{
  "n_experts": 32,
  "routed_scale": 4.41,
  "shared_expert_gate": true,
  "beta2": 0.95,
  "dataset": "wikipedia_en"
}
Below are experts of layer 3 (counted from 0) of a mixture-of-experts language model. Rows are named up (a neuron's input weights, with its number), down (a neuron's output weights, with its number) and show model dimensions 0-255. Each number is 128 + 24 x the weight over its row's rms, rounded and kept within 0 to 255.
Before each expert's rows: "comes after" lists some tokens at least twice as common just before its tokens as in all text. This comes from a sample of Wikipedia text that the model never trained on. Tokens count by the router's weight.

# expert 2
comes after: "'", " of", " in", " on", " at", " with"
up0 [138  86 143 148 149 119 125 115 130 181 128 134 145 133 152 133 142  99 127  86 146 111 118 125 119 104  93 122 126 123  89 126 126 133 143 186 103 144  99  98 114 159 114 127 143 111 101 148  99 107 128  86 112  99 134 106 125 120 109 171 124 114 110 123 103 105 131 162 130 158 116  82 161 155  99 157 148 119 141 139 135 168 137 128 126 135 133 139 126 150 112 126 167 116 118 131 131 137  66  79 133  76 105 124 157 138 114 113 113 166 169 169 155 100 124 101 128 166 130 111  90 100 119 114 192 133 125 104  81 152 153 134 169 114 122 129 125 112 162 118 121 113 165 186 124 139 123 139  99 140 129 117 112  82 164 150 132 136  96 145 139 134 185 107 137 134 116 113 105 107 156 113 107 105 146 136 122 141 120 165 133 174 113 157 164 179 129 120 157 144  82 118 168 111 147 115 139 122 161 141 148 134 173 120 159  81 156 108 105 160 154 153 119 129 143 114 137 145 147 116 134 115 140 119 127 116 127 167 111 128 161 137 193 132 159  55 112 152 133 107 101 151 122  94 122 100 122 131 134 151 142 149 100 140 156 138]
down0 [168  94 118 139 149 177 140 131 108 130 124 123 139 157 158  78 139 122 139 145 137 118 100  97 125 151 126 127 144 141 130 145 122 156 177 127 117 138  98 141 102 104 164 104 188  96 141 134 121  98 135  95 135 109 156 107 106 121 168 127  97 148 109 137  89 155 105 148 144 164 140  99 131 117 155  94  54  92 151 105 127 124 160 175 128  70 100 166 129 123 143 116 126 135 106 136 124 157 110 186  98 155  98 122 144 132 145 128 132 162 122 123 125 148  71 136 149 141 124 125  95 141 149  99 105 102 148 135 139 104  76 161 126 113 177 122 151 157 140 155  83 162 128 141 158 118 113 137 142 147 127 121 125 112 120 139 138 109 132 130 132 124 122 134 150 118 158 180 104 166 101 138 127 159 128 157 131 145 122 110  90 128 148 118 129 120 153 125 138  97  85 132 164 151 154 126 125 146 119 178  99 146 133 109 123  90 157 145 123 119 155 196 191 136  92 123 184 135 150 116 121 110 152  83 120 116 135 125  92 152 122 136 123 142 133 127 118 113 132 121  88 112 124 140 129  94 110 152 145  68 114 112 133 140 103 125]

# expert 19
comes after: "\n", " of", " by", " for", "    ", "\""
up0 [ 96 154 111 114 128  95 154 121 131 158 102 141  98 145 130 158 160 110 155 123 104 105 137 147 138 147  93 151 129 154 152 147 113 118 105 133 128 117 161 134 130 152 141 186 182 102 109 135 102  80 103 158 150 150 138 167 110 163 105 141 141 128 164 136  98 142 126 153 127 163 146 181 144 119  95 144 158 132 126 113 144 116 101 153 150  82 149 136 125 131 126 164 125 152 103 148 129 132 119 124 165  94 127 122 113 108 147 124 131 133 148  61 105 114 126 175 147 106 106 128 122 116 113 149  95 146 135 142 102 187 133 150 160 158 183 133 166 130 120 118 137 187 120 106 121 112 154 117 105 137 136 116 111 129  98 133 176 123 144 109 115 139 117 125 148 104 141 123 134 120 134 119 150  97 148 133 144 147 107 158  96 153 141 140 123 141 116 160 114 106 165  88 122 108 164 130 116  76 177 131 140  89 121 112 166 111 142 103 146 168 139 138 157 131 143 125 150 122 120 140 114 143 153 115  59  87 121 138 137 146 108 128  87  70 139 143 118 166 171 133 149  56 140 144  92 149 118 106 100 145 154 122 169 119 123 134]
down0 [113 100 121 120 138 184 133 149 142  91 123  99 101 111 102 145  97 152 160 178 126 138 129 107 151 126 181 126 123 159 139 129  84 108 113 108 132 165 116 151 128 100 139  80 111 136 162 124 145 142 120 142 137 149 107 151 140  88 151 154  71 118 101 109 111 124  88 111 107 158  93  90 129 134 166 135  89 136 173 148  85 140 145 109 115 140 131 133 118 111 111 114 132 124 146 114 173 113 104 111 110 154 171 135 161  92 124 108 130 136  96 147 123 125 148  92 110 151  71 118  91 131 167 154 159 111 109 147 149  93 157 168 109 139 104 121 136 151 124 150  82 141 132 108 126 153 137 130 115 130  75 114 117 181 126 103 145 131 138 153  96 101 116  89 107  87 166 107 140 143 118 158 135 117 105 119 122 122 124 138 119  98  64 102 105 127 107 132 130 165 111 117 123 119 101 175 120 153 150 119 106  84 106 119  91 135 124 136 147  93  93 139 115 136  85 134 117 113 150 117 142 175  98 163 114 119 118 140 119 135 136 187 169 124 103 129 170 148 159 155 139 134 127 111 128 127 116 148 139 115  72 140 143 124 107 109]

# expert 16
comes after: " was", " is", " were", " are", " be", " It"
up2 [125 126  81 121 148 141 109 167  88 135 122 149  84 121 132 119 120  96 135 180  84 143 122 139 157 163 125 152 104 152 127 111  90 176 107 169 112 144 159  94 140 129 139 162 122 123 105 140  91 170 119  91 138 120 138 117 117 139 122 144 162 117 116 110 124 102 107  81 121 141 136 124 148 155  66  88 132 129 115 132 137 137 115 113 124 126 126 150  96 152 121 132 152 100 106 144 134 136 115 113 136 133 113 147 108  91 123 129 130 108 142 125  89 108 121 129 147 125 160 126 170 102 108 114 127 163 144 130 121 112  94 154 129 157 119 128  79 104 120 119 172 120 165 134 103 144 106 112 134 151 141 146 135  99 119 142 106 174 131 144 145 135 136 160 106 150 112 106 146 121 208 140 128 112 145  96 155 153 123 138 140  97 111 147 153 127 181  92 150 128 136 166 168 145 165 157 118  87 149 142 134 118 193 155 112 121  94  99 109 138 122 205 123 160  92  81 148 118 100 146  97  68 151 136 158  83 132 171 115 129 131 128 142 118 132 142 110 123 121 156  95 101 151 127 156 149 117 107 110 119 160 132 129 147  86 125]
down2 [156 140 129 168 146 141  94 132 126 115 125 133 151 126 177 122 107 117 109  92 144 141 135  90 124 117 133 136 143 134 146 103 121 143 103 164  97 127 155  77 148 128 159  95 115 114 116 149 140 133  96 134 119 143  93 134 108 113  96 147 112 150 151 116 111 126 140 156 111 108 133 116 125 112 141  82 101 132 149 153 156 139 137 174 141 137 139 163 167 134 137 130 120 160  73 158 126 149 149 121 125 137 191 115 138 180 179 115 153 123 111 111 134 151  94  89  76  94 152 177 152 145 157  98 122 107  96 131 149 112 162 130 113 103 118  93 113 154 145 124 144 171 120 149 145 121  92 105 135 127  91 151  99  96 105 123 145 141 124 114 114 130 114 110 114 148 167 144  83 180 144  94 150 183 142 146  90 119 139 129  90 103  91  95 131 122 136 123  80 133 116 109 111 127 143 166 137 126 136 166  80  93 118 143 126 188 134 186 129 132 151 139 139 107 141 141 146 113 137  75 110 119 134  84 142 138 109 137 168 112 152 118 101 101 141 166 105 139 149 146 135 131 118 119 169 138  88  88 119 108 112 144 139 130 121 151]

# expert 17
comes after: " the", " a", " The", " his", "==", " their"
up0 [124 101 134  76 116 142 103 156  93 122 114 101 121 122 130 146 137 161 158 159 135 125 127 120 162  80 145  99 138 163 134  95 146 146 160  81  99 119  75 153 109 131 136 145 128 121 148 147 130 101 190 141 140 137 126 100 127 169 127 104 100 106 121  91 116 124 122  77  72 142 105 113 141 128 107  98 130 143 130 135 121 160 128 137 136 122  92 103 150  97 117 128 169 108 124 149  96 117 159 103 115 126 122 121 117 114 152  95 103 111 130 107 121 147 143 102 159 108 148 104 125 147 116 115 124 115 148 124  83 129 165 149 176 160 126 154 151 105 108 180 113  95  98 113 130 107 149  96 133 105 175 151 115 122 134 142 162  93 101 130 155 133 136 127 131  72 140 111 139 142 116 168 100 106 171 103  88 105  94 142 115 107  89 164 128 143 162 130 162 129  78 112 106 176 153 140 141 148  98 124 150 110 138 124  74 148 130 117 151 129 107 104 112 111  85  92 141 131  93 141 136 114 117 127 172 117 132 113  97  91 129 166 128 149 158 100 149 151 120 103 101 113 170 123 144 142 101 120 172  89 110 141 101 114 155 148]
down0 [146  72  97 129 166 149 121  98 153 151 114  75 120 121 158  98 147 125 167 134  90 144 141 145 122 124 108 188 127 144 158 114 128 135 119 142 126 161 102 107 126 144  89 142 138 137 131 130 109  94 125 155 138 137 122 147 104 109 126 109 137 144  68 124 144 131 137 138 132 181 136  87 158 144 100 109 150 147 107 154  86 103 110 148 116 111 113 137 137 151 147 121 107 111 120 113 132 127  83 158 116 140 129  91 171  93 146 102 171 101 132  72 151 118 151 104 110 131 117 143 112 154  79 132  60  92 160 142 162 173 128 109 118 124 122 101 127 161 134 131 129 114 128 126 164 163 139 165 135 155 150 106 105 106 107 157 148 121 118 156 151 118  90 172 124 115 125 150 121 121 128 161 109 138  96 141 129 114  85 105 127  64 103 111 140 126  77 132 131 106 117 112 128 149  90 128 140 144  89 161 133 109 137  96 107 128 110 147 133 146 158 115 129 126 136 120 139 105  99 162  96 133 152 141 112 115 151 120 151 173 175 136 164 151 165  85 115 108 164 139 120 149 166 111 150 110  90 108 137 125 115 127 193 131 114 138]

# expert 1
comes after: "-", " (", " ", " \"", " 3", " St"
up0 [134 129 126 149 100 106 135 166  99 155 177 127 128 142 143 109 146 109 114 112 157 133 136  97 129 105 139 134 122 176 142 113 147 116 109 136 116 161 139 143 116 108 163 126 106 114 105 165 147 101 172 123 124 114 120 149 153 175 190 133 128 108 116 133 155  93 174 138 127 128 152 161 113 137  81 118 106 114 141 156 178 151  79 123 133 139 125 116 122 104 122  85 137 133 105 108 149 142 136 157 120  90 156 130 159 150 126  97 135 146 122 138  41 123  90 143 114 127 110 114 118 141 156 132 151 120 135 124 143 102 110  90 119 130 139 113 103 135 148  88 128 144 144  76 118 145  99 105 113 116 141 147 102 117 186 120 128 141 146 158 107 143 133 161 145 107 153 141 160 136 179 109 134 173 165 108 122 126 121 132 122 136 138 107 142 171 153 175 146 153 150 128 135 126 131 105 117 131 127 122 162 165 166 137 143 126 123 130  71 145 159  90  99 120 177 120 124 124 133 102 110 156 119  97 122  80 104  68 115 109 104 152  98 128 107 112 111 147 142 148  95  99  99 136  97 112  94 113 108  59 147 153 110 142 155 139]
down0 [129  82 138 141 111 184 143  92 152 127 115 125 160 150 174 106 140 132 128 132 145 126 126 142 116 122 132 149 156 116 133 111 134 105  85  87  92 181 123 133 104 124 106 137 125 132 134 112 136 104 116 136 169 129 105 113 148 112 145 129 109 126 121 122 120 105 114 115 151 153 108 177  91 117 113  79 131 159 137 110 142 105 125 131 128 117 126 144 139  90 190 123 123 144 144 133 113 144 149 160 106 196 101 158 110 101 170 125 116 151 126 108 110  98 120 108 112 151 116 110 131 152 124 130 176 145 149 113 105  91 102 111  88 133 107  98 113 137 128 129 140 131 135 134 156 141 134 105  81 144 144 151 109 145 155  87  98 131 134 122 166 123 149 187 136 164 147 125 111 154 104  95 106 116 116 153  89 164 102 175 104  82 128 121 126 140 115 155 114 102 131 126 160 146 113  99 117 144 148 178 115 145 132 162 104 133 108  89 110 172 122  98 141  95 200 124 142 135 134 107  85 109 137 110 142 147 109 118  86 170 154 125 106 135  97 164 105 105 132 181 138  98  85  91 108 152 113 118 122 136 115 107 129  96 157 167]

# expert 25
comes after: ",", " as", ".", " was", " is", " and"
up1 [145 103 112 144 117  97 140 144 185 128 107 162  97  87 108 160  95 102 124 155  95 151 158 120 156 113  94 154 108 145 122 134 155 120 103 148 130 146  80 162 132 103 113 129  75 150 149 124 111  97 114 163 134 140  75 145 103 152 163 117 114  63 162 122 140 147 152 176 127 118  91 129 142 127 149 105 120 104  98 157 101 146 107 162 138 120 132 167 126 169 175 176 147 131  83 148 144 116 152 146 105 132 148 149  83 123 138 112 135 170 109  96 145 124 150  72 127 123 112 120 117 119 155  88 154 128 106 126 157 133  96 153 111 111 139 119 134 109 127 120 120 105 129 141 156 121 175 144 120 123 150 112 145 102 116 106 134 108  87 145 101 165 126 134 134 141 127 104 152  93  79 131 177 140 174 119 149  89 140 162 139 137 117  87 145 148  87  90 140 133 115 121 129 116 161 153  94 131 112 126 137 141 121 104 139 109 142 118 136 125 137 149  93 117 117 165 141 101 121 132 125  98 113 111 163 144 156 102 133 143 100 111  99  93 116 124 127  95 109 138 119  91 127 139 127 166 169 160 108 145  90 142 120 115 126  71]
down1 [143 114 105 149 118  95 145 105  80  93 122  89 139 134 114 137 119  91 164 144 157  87 156 173 112 128 115 133 148 148 138  97 146 102 141 170 104 149 183 173  96  95 101 146 117 100 152 122 138 154 120 136 131 136 130 120  98 136  91 160 142 145 148 144  90 146 106 148 118  71 157 108 125 136 150  93 147 126 106  84 170 116 165 143 146  65 142 140 139 138  99 125 114 125 143 133 140 144 126 167 131 128 102 138 129 159 154 174 125 171 142  79 140 128 137 150  93 143 140 141 159 131 106 124 105 104 125 117 113 151 177  94 161 147  87 155 134 205 151 125 129 156 119 147  94 115  92 126 183 111 154 119 125 117 193 106 139 145 181 129 132  78 121 162 135 144 127 151 144 143 126 128 109 136 103 128 131 181 127 131 155 136 115 133 151 113 121 122 142 128 135 123 132 112 120 126 186 134 146 151 166 119 135 122 141 133 107  99 115 127  63 141  88 116 107 112 147 154 120 114 110 139 128 124  95 121 120 126 122 113 147 151 129 129 127 113 134  92 144 127 104 156 153 122 137 105 135 112 114 136 170  84 123 164 113 126]

# expert 8
comes after: "-", " ", " E", " S", " D", " F"
up0 [129 113 140 131  84 160 107 148  86 127 111 161 125  80 127 129 113 165 111 138 115 110 143 110 138 117 146 154 128 153 162  94 110 117 138 139 123 120 135  73 140 127 115 131 127  88 174 179 108 147 147 130 134  98 102  97 116 126  59 124  97 146 132 138 131 131 120  99 129 166 166 129 102 121 123 178 177  95  97  91 133 139  87  98 137  96 125 164 118 116 144 173 144 133 149 166 134 163 113 142 183 117 127 144 173 129 153 135 123 113 141 129 131 145 139 123 138 143 113 107  82 165 157 123 118 134 135 163 132 103 100 137 151 117  70 151 151 120 128 123 127  94 109 106 150 132 148 123 154 140 133 116 130 132 114 128 116 144 114 115 150 136 181 106 135 113 128 132 140 120 110 116 122 166 149 152 114 168 103 118 147 107 136 117 161  74 127 135 135 123 109 149 122 180 125 131  89 118 119 144 132  57 109 154 143 121 135 133 155  77 185 107 153 103 165 112 157  84 136 142 132 118 163  84 122 167 143 104 155  79 154 141 137 121 122 111 123 115 107 111 136  92 105 174  88 135 117 137 105 139 136 151 124 113 170 153]
down0 [ 57  98 140 153 123 172 104 113 169  86 128 121 151 143 136 154 112 180 108  94  77 141 113  99 144 144 118 134 136 136 103 172 135 150 154  96 152 134 120  98 128 115 167 126 109 117 116 132 101 112 138 166 113  94 151 146 121 137 121 123 118 142 137 116 153 142 111 111 166 100 150 190 119 121 131 179 111 104  99 111 126 150 125  94 111  66 102 122 130 152 111 113 109  95 117  90 135 158 110 137 168 140  99  77 173 146 191 114 162 150  86  87 141 121 107 157 139 149 144 144 128 134 183 155 119 145 140 131  97 136 152 153 120  91 121 141  97 131 127 144  96  97 146 129  90 176 113 113 133 150 116 117 112 127 117  85 123 143 148 128 106  56 129 131 166 140 160 117 126 127 140 109 140 145 127 129 168 133 137 140 141 113 133 175 158 128 130 116 132 121  92 121 106 123 131 164 113 122 156 157 139 121 122 123 108 125 141 109 172 178 156 138 137 135 113 117 145 150 147 111 109 181 100 149 114 120 110 140 150 117 122  88 156 121 136 132 118 139 177 101 138 114 173 160 129 135 140 115 126 116 136 120 166 119 116 106]

# expert 31
comes after: " |", "|", " was", " first", " is", " be"
up1 [115 134 149 115 147 151 143 113 167 117 102 148 127 171 142 112 138 116 103 164 149 121 132  84 134 110 125 125 121 132 147 128 100 123 117 139 136  90 120 114  92 184 169 127 131 153 122 106 142 149 160  81 127  76 157  77 124  82 157 192 165 158 156 126 133 141 125 151 119 125 119 152 108 146 112 139 118 160 183 102 126 168  99 165 186 124 107 141 117  98 131 106 123 124 109 119 125 125  95 140 122 148 128 111 128  94 148 134 142 108 159 137 147 115 115 128 129 114 129 145 145  98 147 148 126 155 142 143 139 139 155 124 111 106  29 171 144 130 102 123 128 103 116 170 157 130 138 118 167 140  86  99 148 207 172 123 106 117  96 153 129 114 154 166 146 169 152 114  98 144 121 104 151 125  91 124 151 121 105 132 147  95 108 156 125 130 104 138 110 138 164 151 137 153 100 133 111 132 108 128 111 109 114 134  96 159 145 142  98 151 101 111 127 123 125 104 136 120 156 122 127  91 141 140 126  84 123  91 147 146 133 148 107 108 158 108 130 109 138 106 119 119 118 135 155 154 108 147  85  69  95 143 117 137 141  99]
down1 [153 131  82 164 114 178 115  88 137 126 118 128 146 122 126 137 167 163 110 113 154 118 128 120 142  99 123 117  95 145  89 133 116 146 127 135 156 115 115 102 122 108 164  94  68 136  64 113 131  63 163 127 123 121 159  99 152 138 134 110 179 151 117 162 131 112 120 138 133 115 125 134 182 133 119 147  87  76  94 144 124 131 145 124 133 146 131 155 143 117 104 115 112 105 161 116 115 127 159 140 113 131  81 118 113  99 181  99 157  87 141 120 100  89 145 129 118  93 143 132 155 130 147  80 114 161 163 119  99 121  73 170 107 171 159 156 117 140 156 121 147 121 129 116 163  89  93 105  95 123 146 117 156 122 110 133 117 157 120 121  90 160 129 143 114 119 120 152  96 100 106 122 136 145 143 118 104 144 130 114 163  95 101 122 147 103 160 116 121  88 119 167 137 119 114 101 102 143  99  94 112 154 181 124 102 125 133 149 122  81 124 132 122 123  76 124 136 143 128 113 116 112 175 120 108  96 133 109 114 107 129 115 143 111 115 153 130 143 107 121 176 133  86 105 115 144 142 142 154 125  84 157 146 135 152  98]

# expert 4
comes after: " (", "-", " ", "'", " \"", "("
up1 [127 113 138 113 150 113 114 132 144 131 146  59  98 149 118 100 111 197 115  94 155 120  95  97 146 130 155 132 103 108  96 115 123 155 122 124 140 107 109  89 115 114 153 124 170 142 110 121 118 151 138 114 182 168 101  96 135 126 155 111 145 155 115 143  88  90 125 131 118 149 135 117 121 140  96 159 166 112  96 118 139 122 119 143 147 149 124 115 154 150 132 154 119 101 137 153 169 124 158 114 139  99 119 118 138  96  86  99 176 111 102 159 111 143 133 110 116 130 131 123 156 159  79 106 136 145 104 153 100 104  92 106 154 172 127 101  88 120 157 111 184 116  98 135 143 140 115  92 171 120  96 126 123 117 145 128 113 161 153 102 132 108 102 109 138 124  60 172 130 125 103 155 110 148 138 138 105 124  87  79 145 128 158 117 119  88 139 157 105 102 107 140 146 142 135 137  85  58 146 142 105 166 126 103 122 123 143 120 122 145 123 135 128 146 130 157 147 147 160 155 106 139 138  94 107 129 178 128 108 116 123 165 155 120 142 139 106 160  61 126 119 142 134 165 111 148 133 132 112  91 143 141 117  99 147 120]
down1 [130 171 104 150 119 101 143 130 147 127 144 144 139 150 144 143 136  95  88 120 104 113 119 149 136 121 115 101 146 134  85 172 136 145 180  99 149 139 125 107  95 123 133 134 129 174 113 106 108 174 159 124 110 126 133 152  99 136 128 107 107 142 106 166 133 121 118 136 131 146 125 114 156 110 139 149 179 140 140 107  98 111  99 143 151 164 150  95 106 131 131  88 137 123 123 148 146 168 128 116 148  78 137  76 104 116 120 157 140 114 122 139 145 142 132  69 129 141 130 142 201 126 138 184 113 137 113 142 126 130 147 118 127 133 128 138 147 143 152 125 108 114 106 134 154 119 133 179 142  82 138  97 169 126 149 117 150 106 110 119 135  80 101 157  88 123 123 160 176 113 136 124 121 141 145  71 133 150  76 158 152 137 194 123 121 168 112 149 135 131  96 125 102 104 158 113 120 118 117 170 118  94 126 120  89 165 124 128 149 161 127 130 160  99 122 119 124 115  95 138 100 115 110 118 127  91  95 169  71 107 162 150 109 164  79 112 154 114 124 137 128 144 145 150 148 150 117 146 117 123 143 137 124  69  80 136]